Experts of a small language model.
Size: vocabulary 16384, 19.3M parameters.
Below are experts of layer 6 (counted from 0) of a mixture-of-experts language model. Rows are named gate (a neuron's input weights, with its number), up (a neuron's input weights, with its number) and show model dimensions 0-191. Each number is 128 + 24 x the weight over its row's rms, rounded and kept within 0 to 255.
Before each expert's rows: a language model's description of what the expert responds to. This comes from a sample of Wikipedia text that the model never trained on.

# expert 12
Description: Lone capital letters, chiefly middle initials and abbreviations like John A., U.S., and first letters of capitalized names.
gate0 [119 157 132 164 110 139  92  99 171 135 121 143 105 132 164 130 140 133 119 143 154 126 129  69 124 146 121  78 113  73 137 144 145 125 152  91 131  74 157 115 129  97 172 175  93 116 115 104 151 206 133 125 137 133 144 152 140 110 154 129 129 120 121 143 113  89 135 107 115  94 130 161 141 122 138 170 136 166  66 136 136 130 129 135 153 119 132 146 128 132 122 120  85 123  94 137 114 147  83  99 110 107 101 136 121 139 117 103 130 131 182 161 144 123 103  88 153 144 116 116 124 101 105 125 162 147 138 140 131 158 104 160 130 124 103 108 122 120 102 171 148 120 102 107 151 137  87 141 161  61 107 139 131  72  89 122 129 148 115 136 129 102 124 135 120 127 127 120 123  99 128 129 153 143 127 140 128 183 109 129 125 129 174 108  84  96 135 102  98 118 120 127]
up0 [157 172 143 119 134 128 109 128 106 153  81  98 140 101 154 123 124 147 105 178 120  96 110  92 119 120 136 136 108 111 146 142 147 134 141 148 163 105  97  99 161  93 125 202 138 136 103 108 138 167 104 110 101 146 103 107 169 122 163 153 153 104 142 127 151 101 137 142 116 117 172 129 142 156 166 166 147 122 121 149 147 136 159 139 167 155 114 114 113 109  71 139 125 136 120 155 133 138 123 112 162 112 139 126 114 111  87 103  97 129 146 173 160 126  99 112 122 121 132 144 141 121 142 115 200 134 124 143 154 149 112 149  95 128 146  94 107  78  97 108 114  96 131  91 152 128 128 157 124 134 138  94  85  93 152 111 160 151 122 169 112 146 104 167  83 113 110 123 112 132 130 148 113 140 166 117 138 149 114 152  88 118 119 139 129 117 157 117  81 146 105 132]

# expert 31
Description: Digits, dashes and field labels in lists, infoboxes and stat tables, such as year ranges in career lists, Genus, Coordinates, Died.
gate1 [137 106 155 103 148 128  96 136  95 158 119 128 127 127 154 127 111 120 121 143 107 110 106 168 109 145 181 151 117 118 124 113 142 175 145 141 180 145 155 127 129 101  95  97 135 131 150 152 103 147 102 114 146  95 117 147 122 101 140 169 175 113 111 115  93 119  82 157 122 152 110 109 153 143  90 123  85 144 143 144 161 106 128 128 173  98 101 116 125 115  97 168 115 133 151 138 101 157 145 110 150  97 104 135 133 136  99 137 119 111 191 136 142 114 137 141 163 141 133  77 117 117 117 122  92 118 141 164 111 129 138 154  84  94 156  92 186 144 171 127  89  88 116 116 141 100 127 119 134 138 117 129 127  85 129 105 105 127  99 193 128 106 123 155 140 126 113 137 112 175  94  84 119 116 157 153 131 160 108 158 139 150 135 133 146 114 112 141 106  98 156 138]
up1 [111 151 142 113 153 127  94 168 136  98 138 123 157  73 144 107 136  89 119 127 111 147  80 160 185 170 127 126  91 128 121  82 184 143 139 104 125 123 145 133 124 113 105 106 153 113 137  94 102 141 113 130 148 120  81 106 147 145 117 128 162 142 159  99 110 147 108  95 118 103 146 124 109 111 105 102 127  99 130 140 145 130 142 111 126 136 120 126 127 114 127 159 120 111 139 154 107 128  79 117 126 150  97 110 121 167 134 127 138 121 165 132  88 112 172 144 123 191 102 158 113 107 137 149 128 131 148 157 130 130 118 112 116 115 100  76 130 124 148 135 155  94 149 170 141 126 138 175 133 107 166 124 117 112 103 159 134 143 106 100 151 114 160 186 135 103 125 125 173 180 128 123 163 148  95 136 114 139 122 126 120 118 177 151 142 121  67 141 138 107 164  89]

# expert 40
Description: Month names, year prefixes and en dashes in dates, score lines and number ranges, e.g. June 13, 6–4, 1968–69.
gate1 [153 110 146 136  84 125 121 122 110 133  91 106 148 108 136 118 124 158 156 133 108 135 129 171 115  91 202 124 133 134 147 153 134 114  93 131 156 117 141 100 113  77 103  86 127 171  68 120 178 134  84 143 129 146 109 116 126 129 143 109 126 126 102 102 137 138 118 141 113 158 123 170 140 127 110 137 126 125 130  96 142 137 114 110 153 141  83 166 133 169 131 160 177 152 137  95 123 132 152  96 106 107 119 146 155 131 134 138 135 139 143  98 163 112 116 155 107 167 146 166  94 145 118 108 141 135 133 148  90 127 141 136 145 115 146 179 140 126 119 113 135 103 151 123 127 190 173 190 138 130  96 132 114 129 138 119 163 155 159  99 134  97 124 152 127 112 110 143  90 162 129 172 130 131 140 118 110 133 121 166  91 158 129  88 111 174 141 164 129 106 124 150]
up1 [146  93 151 160 124 169 130 154 120  62 122 152 158 127 123 137 137 143  95 123 120 138 120 169 101 114 163 132 170 117  90 157 118  90 105 140 142 113 109 139 150  95 156 115 114 150  72 125 146 143  92 151 117 121 153 115 124 128  79 130 105 128  80 110 159 156 113 109 139 138 129 124 114 165 124 138 127 129 173 102 130 130 156  93  99 189 127 172 141  86 128 127 165 126 130  87 134 161 133 138 138 131 156  97 127 148 140 183 143 136 113  97 111 152 150 108 150 171 131 134  95 156 107 105 101 133 147 139 142 120 173 131 146  94 139 115 113 140 135 123 153 107 160 143 162 134 165 150 104 117 142 134  81 182 134 120 151 116 153 137 133 105 155 140 133 117 124 116 129 136 141 158  94 111 119 125 154 115 106 139 114 169 103 142 120 171 164 196 129 151 139 129]

# expert 18
Description: Field colons and table pipes in infoboxes and tables, plus degree, minute and second marks in coordinates, e.g. FIPS code:, 48°38′.
gate2 [113 151 128 109  82 131  64 119  98  95 138 119 117 109 130 107 154  92 126 103 134 178 129 132 117 152 136 181 127 129 133 130 121 140 128 156 127 158 115 121 135 123 148 138 122 133 120 108  93 100 142 176 133 139 175 123  93 119 126  93 128 132  89 119 159  79 112 131 122 160 169 122  80 168 127 115 179 119 135 113 140 136 113 154 120 113 167  79 106 123 125 137 122 118 150  98 131 121 137 131 176 139  72 145  82 132 143 118 150 139 150 122 125 130 136 150 114  96 150 138 118 204 130 120  75 105 128 102 115 106 124 151 107 127 153 184 123 129 183 113 126 131 116 162 140 140 181 103 145 156 144  86 134 144 124 127 135 123 138 119 154 115 136 137 151 122 149 118 162 142 118 150 116 122 113 135 111 116 134 142 111 125 122 167 167  89 188 124  75 124 147 130]
up2 [105 140 154 133 104 153 158 114 122 130 146 114 128 104 137  82 157 149 119 151 116 119  86 127  97 152 166 149 147 114 146 120 113  99 104 134 110 144 133 152 129  93 156  94 150 131 148 109 144 109 102 165 163 188 115  83 110 125 152  86 140 171  94 110 142 144 170 145  88 121 103 141  99 138 123 151 122  82 111 102 158 126 115 151 140 125 114  99  82  83 110 130 147 116 102 121 101 109 172 144 157 151  96 136 123 140 102 123 112 121 109  86 118 186 139 101 141  96 154 110 140 182 130 136 128  99 134 112  90 125 150 146 131 104 179 146 103 127 164 126 148 145 146  97 123 105 147 148 135 156 145 121 130 140 132 124 173 125 130 153 145 152 141 102 112 138 137  77 142 134 125 111 116 132  78 159 107 161 120 168 100 108 132 138 123 149 174 125 121  98 167 100]

# expert 19
Description: Capitalized words inside names of institutions, awards and publications, such as The (Washington Post), National, University, State, Best, John.
gate2 [122 106 154 111 127 112 105 164  91 113 101 152 149 132 159 118  71  91 160 161 138 145 140 125 106 128 149 165 113 135 100 172  98 131 118 141 165 105 108 114 153 131 159 144 126 139 130 142  89 145  92 130  98 118 127 137 177  99 107 147 176 135  88 130 156 133 148 126 130 100 154 112 142 166 119 160 125  99 109 159 115 144 109 125 108 182 171 147 120 111 125 111 141 159 142 137 131 143 112 103 148  93 110 163 173  82 159 141 120 136 120 112 134 116 121 132 107 103 165 143 145 140 113 102 146 112 138 116  90 131 133 112  79 171 118 125 104 148 114  90  94 118  98 129 117 122 157 148 100 104 153  91 116 132 138 102  88 116 115 125 162 120 136 194  91 122 106 111 101 129 129 156 157 103 143 125 161 106  86 151 113  95 108 126 151 117 174  93 111 135 129  93]
up2 [117 127 159  92 102 171 134 150 107 131 100 111 123 105 110 113 103 115 131 112 128 126 156 128 169 123 131 115 128  91 143 177 117 150 133 156 133 129 116 108 120  97 125  99 121 171 142  91 113 129  88 124 106 159  91 130 145 126 147  85 152 145  97 168 118 171 179 152 148 129 100 150 127 142 141 149 131 107 126 125  80 177 140 118 128 157  99 128  96 151 134 171 123 166 120 150 158 120 170 114 150 135 111 150 158 161  93 122 139 111 143 124 104 118 135 131 185 100 121 134 151 115 120 118  98  91 157 127  83 148 165 143 116 128 136 121 103  68 145 150 121 177 101 117 147 155 141 160 166 119 137  87 148 125 133 171 128  93 160 165 139 120 164 141 164 127 107 111 124 113 105 164 118 129 123 157 115 101 114 187 118 131  96 142 123 159 131 144 155 140 147 106]

# expert 41
Description: Syllables inside Asian, Slavic and other foreign names, often after a capital, such as ai, ik, ak, uh, as in V-ai, Chenn-ai, Math-il-de.
gate1 [131 129 166 152 102 151 144 156 142 122 124 129 142  84 101 127 140 134 149 100 107 102 120 120  97 167 133 147 178 131  88 135 140  77  90 143 124 140 138 128 143 166 139 154 142 153 137 136 133  79  82 117 129 125 117 147 107  59 128 147 139 182 127 155 107 113 134 163 117 156  75  73 107 112 103  89 166  89 105 111 130 128 135 146 156 134 161 124  86  79 109 156 127 143 117 137 120 103  95 130  91 130 147 108 152 142 112 131 129 164 101 106 130  69 124 122 113 165 142 122 117 116  99 132  85 146 123 122 165 143 162 131 126  86 119 119 115 113 111 148 166 145 143 150 147  89 124 117 137 157 144 126 134 143 135 108 162 117 146 131 100 131 115 146 102  89  99 123 163 130 163 129 154 112 123 108 137 123 110 104 115 117 183 108 103 140 160 145 110 172 137 103]
up1 [123 156  82 116 118 113 157 145  75 136 135 145 116 105 115  96 144  95  95  94 127 129 138 141 140 145 141 144 131 109 109 163 159  74 166 141 128 174 110 151 163 116 103 124 153 159 137 124 100 112 132 176 131 116 106 149 142 117 121 160 103 153 111 106  84 130 109 126 140 169  97 138 157 128 135 128 131 113 114 139 121 101 137 133 153 164 154 144 115  93 122  73 117 123 110 137 125  99 144 132  84 112 148 122 106 138 122 127 141 125 157  96 154  94 159 194 160 104  93 145  99 165  90 130 111 133 103 140  99 157 136 161 132 103  73 108 134 119 104  97 126 138 110 156 109 111  86 156 123 197 161 136 132 138 160 104 145 125 113 102 117 160 142 132 111 135 146 105 138 168 142 113 149  99 135 114 151 153 112 145 142 122 110 102 101 145  75  94 129 148 126  96]

# expert 20
Description: Number tokens followed by a space, such as counts, money, times, years, e.g. $300, 23 hits, £1.6 million.
gate2 [148 134 136 149 139 120 135 145 108  83 124 135 142 105 116 122 115 120 114  69 129 127 106 108 136 137 124  85  83 117 188 199 120 145 112 124 158 147 116 125 148 100 117  97 145 198 132 131 120 138 133  91 104 146 129 110 102 102 156 133 146 167 119 102 121 124 155 132 140  89 120 200 109 117 119 123 129 130 169  78  90  87  87 168 122 127 125 148 101 134 106 158 146 157 124 126 106 104 101  88 143 147  85 150 126 150 106 101 110 162 148 117 167 111  73 126 137 150 115  95 120  90 162 146 108 135 165 122  97 131 159 145 131 104 135 125 127 124 157  94 129 144 137 119 120 122 109 148 116 112  69 108 115 131  92  98 157 126 136  99 136 161 119 102 113 140 109 128 163 155 132 131 122 107 150 137 163 142 180 141 124 133 134 111 144 157 111 115 119 127 110 121]
up2 [142 164 147 109 123 120 102 132 143  92 149 140 160 101 159 156 132 111 105 135 138 113 107 103 120 129 120 107 153 133 160 215  92 125 119 137 139 123 122 100 115 109 120 104 152 147 130 139 120 130 148 121 107 141  98 130  93  75 126 116 139 135  99 118 125 138 147 111 138 115 127 132 122 137 107 133 123 114 167  93  73 130  89 154 111 125 114 126  89 119 122 119 114  85 109 165 118 141 101 109  55 138 145 174 163  97 151  95  83 143  88 136 119 130 111 179 166 105 139 124  85 114 160 139 154 166 146 119  83 150 141 113 148 122 119 123 113 124 112 123 123 134 126 118  96 114 122 139 130 116  76 129 112 134 111 105 166 105  97 140 110 121  94 121 128 147 100  90 146 144  98 129  81  96 139 176 121 129 196  87 131 152 128 137 164 121 118 138 130 138 112  86]

# expert 14
Description: First word piece of a surname or word, often a capital cluster like St, Sh, Dr, c, as in St-oller, sh-illings.
gate2 [137 101 126 137 102 136 170 129 114 102 136 115 153 147 136 123 134  90 162 174  81  95 115 124 134 154 136 108 155 112 144  99 129 119 143 119 101  92 154 156 139 141 101  95 102 132 178 126 123 131 100 113 155 180 126 131 135 139 116 146 132  99 183 127 130 126 135  80 114 117 106 122 134  96 137 135 109 143 130  98 187 107 111 122 117 101 174 139 122  86 183  97 142  93 125  99 106  91 165  92 122 140 135 169 126 139 140 139 127 147 142 135 185  99 124 126 136 103 178 149 112 127  62  94 134 133 126 152 129 108  67 128 150  93 141 164 115 130 115 118 127 100  99 129 127 103 167 120 142 129 162 131  63  94 108 154 103 161 116 126 117 140 115 157 140 115 124 126 131 122 134 100 124 136 125  94 141 141 172 161 130 125 155 138 136  81 133 111 151 134 133 139]
up2 [116 105 109 133 173  86 119 170 153 124 103 143 121 114 120 132 136 121  96 125 133 134 147 164  85 118  98 144 175 148 127 123 126 150 160 151 125 111 120  95 172 177 116 142 129 128 118 176 120  99 215 159 130 112 174 122 100 132 114 140 148 141 162 130 169 138 115 150  89 142 147 124 118 156 151 162 124 138 121 155 114 159 142 106 165 117 105 130 117 131 116 150 112 133 136 167 124 143 105 129 105  92 143 108 118 103 103 124 130 156 124 117 103 114 160 144 124 125 105 147 157 126  93 172 116 112 152  98 100 126 121  96 114 133 178  42 118 157 106 117 113 124 136 175  83 166 115 160 137 125 118 115 112 117 114 125 140 124 152 108 106 127 114 102 150 165 140 109 176 150 121  94 144 157 125 138 114 132 109  66 149 163 153 119 138 143 128 142 111 134 136 127]

# expert 27
Description: Words linking a lead title to its aliases, pronunciations or definitions, like as, or, known, born, the colon after a language name.
gate1 [162  84 138 117 138 112  99 126 169 115 146 135 125 146 110 110 111 104 126 127 124 134 121 135 126 115 139 136 134 126 136 125  83  88  96 110 104 133 109 123 119  93 153 117  64 142 150 109  91 149 195 122 109  91 121 162 147 138  98 151 140 131 139 154 144 117 130 132  99 103 112 112 156 141 119 107 159 117 162 174  97 119 120 143 167  84 136 126 109 128 149 135 145 155 124 116 134 151 132 125 126 164 131 121 139 153 100  78  91  96 133  95 169 118 185 103  89 117 127 198 136 107  58 109 127 122 139 129 132 108 113  86 136 132 140 136 130 149 132 133 118 105 136 125 172 157  97 144 140 127 123  67 119 108 174 116 121  72  91 156 131 130 121 104 149 153 139 151 104 126 115 126 128  97 106 167 137 138 156 157 158 139 125 142  95 128 111 114 120  87  94 132]
up1 [102 149  99 134  92 136 155 130 135 137 144 111 104  87  82 179 140 135 124 156 137 108 129 115 139 149 111 127 144 102 114 118 162 149 146 120 137 148  88 128 157 173 115 114 134 124 114 172 154 123  82 141 133 169 105 134  98 146 148 135 113 159 139 150  96 153 108 184 147 169 144 127 112 150  97 127 152 150  83 155  99 101 130 153  99 144 101 114 169 144 141 134 118  94 122 124 142 106 152 143 117 102 140 139 130 117 143 155 150 151 119 151  90 126 117 153 153 175  90  72 158 148 122 154 160 169 118 167 104 140 148 176 123 146 103 128 136 106  90 156  92 136  89 127 141  73 119 106  99 132 154 159 109 109 119 124 109 131 164 125  99 156 164 126 136 104 107 110 161 109  92 126 136 122 138 122 139 175 150 109 154 107 156 130 166 123 124 105 136 154 132 157]

# expert 11
Description: Middle and final fragments of foreign personal and place names, often with accented letters, such as Bolí-v-ar, Mc-Cor-mick, Mati-l-de.
gate0 [111 112 148 126 126 150  85 135 136 147 148 109 108 157  88 124 109 137 102 172 111 135 104  58 152 172 135 133 145 130 116  75 123 107 163  95 127 145 128  78 111 138 162 145 135 126 131 161 131 109 144 139 153 179 124 137 124 153 160 102  94 116  85 118 123 133 150 167 138 106 139 128 104 137  91 159 123  94 129 164 139 125 114 127  69 134 119 141  97  88 130 120 147 151  93 134 153 141 123 109 157 111  96 153 143 143 103  89 162 164 139 169 146 115 137 126 150  78 142 140 154 118 124 131 114 107 144 165 137 169 154 102 122 158 161 101  91 126 131 127  69 124 126 123  76 130 135  97 151 143 141 139 123 150 102 181 125 116  89 157 133 117 143 125  98 136 112 110  99 123 135 147 136 101 132 161 117 117 129 145 142  78  97 125 149 131  93  97 163 133 119 116]
up0 [132  96 135 114 166 150 153 118 141 119  94 123 135 128 114 100 151 143 127 132 123 109 104 160 142  85  93 104  73 110 104 126 128 107 137 102 158 112 136  75 128 122 105  90 142 127 112 151 120 114 126 120 144 176 147 147 139 147 124 100 160 129 148 129 164 153 101 123 165 114 129  86 132 110 143 126 106 128 107  99 128 136 123 112 168 173 146 119 118 112 117 134  98 131  92 113 140 141 136 129 153 147  99 115 146 155 146 157 157 175 139 201  91 137 153 159  99 150 117 107 122 140 147  78  90 144 115 124 130 112 139 105 160 117 142 170 103 141 122 124 131 116 164 169 107 133 138 116 130  77 144 114 158 126 140 167 109 175 151 111  77 111 126 130 125 156 128 145 154  81 108 132 145 132  72 117 131 134 151 162 155 134 139 137 118  79 140 167 135 153 182  89]

# expert 33
Description: Head nouns inside organization and team names, such as Football, University, Racing, Cup, District, School, Street, often after National or State.
gate0 [134 133 170 154 168 146 136 107 105 131 147 143 127 176 108 107 131 124 131 141 116 109 100 117 128 135 163 120 116 172 150 135 151 113 146 114  99 127 148 161 140 104 106 137 168 132 139 148  63 154 139 135 114 129 130 149 134 136 157 140 116 109 148 124 159 186 139 117  94 120 133 114 143 175 142 134 150 122 109 123 129 177 114 135 129 136  78 172 161 138 137 159 129 111  94 131 154 124  42 167 126  85  83 103 169 155 121 146 120 127  96 127 147 132 133 121 112 141 147 139 114 111 127  93  93 118 126 107  88 125 133 108  95 117 113 148 112 151 136 128 146 119 112 108 143 151  97 153 132 107 156 175 122 155 166 118 132 164 132  75  71  96 171 122 144 140  84 138 121  77 148 148 113 120 118 124 151 135 138 125  99 117  91 163 118 177 129 128 151 113 117 125]
up0 [143 109 152 152 173 179 139 143 119 126 154 147 145 149 144 141 137 101 115 156 148 124 143 176 171 118 117 159 159  98 100 111 124 116 134 127 163 127  86 108 120 128 138 108 131 144 119 139 121 126 119 143 174 128 172  94 132 156 137 109 159 104 121 132 134 115 152 165 132 135 147 134  98 125 115 114 142 144 128 143 119 161 103 110 141 113 134 115 114 110 128  84  83 101 136 127 129 182 148 124 128 150 129 153  98 133 109 138 131  65 113 133 106  88 139 116 115 113 112 139 159  78 126 155 129 137 146 133 117 194 154 123 131 127 170 109  84 136 155  52 151 128 146 123 141 125 149 120  99  97 154 118 138 128 102  84 126 172  96 114 155 159 109 145  97  97 142 145 120 139 130 134 105 161  88 145 149 165 178 119 160 105 164 155 114 103 112  95 148 128 156  84]

# expert 36
Description: Short opening syllables of foreign personal and place names, such as Mal, Kar, Min, Al, and Lup in Luppi.
gate0 [169 118 136 138  94 141 132 151 119 136 102 145 140  95 116 122 112 147 103 105 127 146 114 133 122 116 136 110 156  98 125 118 135 118  83 125  97 104 143 133 147 125 137 125 136 140 117 121 139  87  79 137 115 149 146 157  91 150 145 133 107  98 177 117 103 141 126 144 126 140 137 115  80 110 189 106 185 143 173 166 128 147 147 115 128 128  99 116 120 139 160 149 126 160 145 136 105 148 118 181 139 162 134 150 159  99 108 121 157 116 133 139 120 110  80 120 130 110 148 147  94 148 172 178 138 126 131 129 135 128 121 195 160 115  95 130 129 134  80 144  96 161 133 141 160 129 142  70 155 134 129 137 137 135 161 136 101 119 185 109 160  97 109 143 105  96 122 103 116 124 128 118 102 136  79 120 176 158 138 155 131 133 124 135 165 127 109  86 172 137 132 179]
up0 [100 119 125 104 167  79 154 146  92 131 125 120 144 147 172  79 121 118 128 147 109 103 119 116 153 146 152 142  87 116 108 132  99 203 146 127 161 100  96 109 126 138 148 108 142 137 100 149 104 155 134 157 137 109 100 111 158 118 124 124 122 164 110 111 172  85 118 145 159 126 127 137 150 107  97 141 127 129  86 150  99 144 140 128 132 128 129 110 128 111 148 128 111 110 128 151 132 118 128 119  88 137 145 134 130 123 125 114 105 119 149 126 203 101 111 119 125 133 112 138 116  84 108 152 100 101  82 144 128 129 113  99 149 103  85 120  77 106 154 152 139  95 140 126 129 163 116 124  93 145 140  96 109  92  80 123  80 144 138 110 104 126 140 144 100 147 145 127 104 144  95 102 147 118 142 147  98  71  66 159 165 150 119 112 108 141 150 128 111 116  74 117]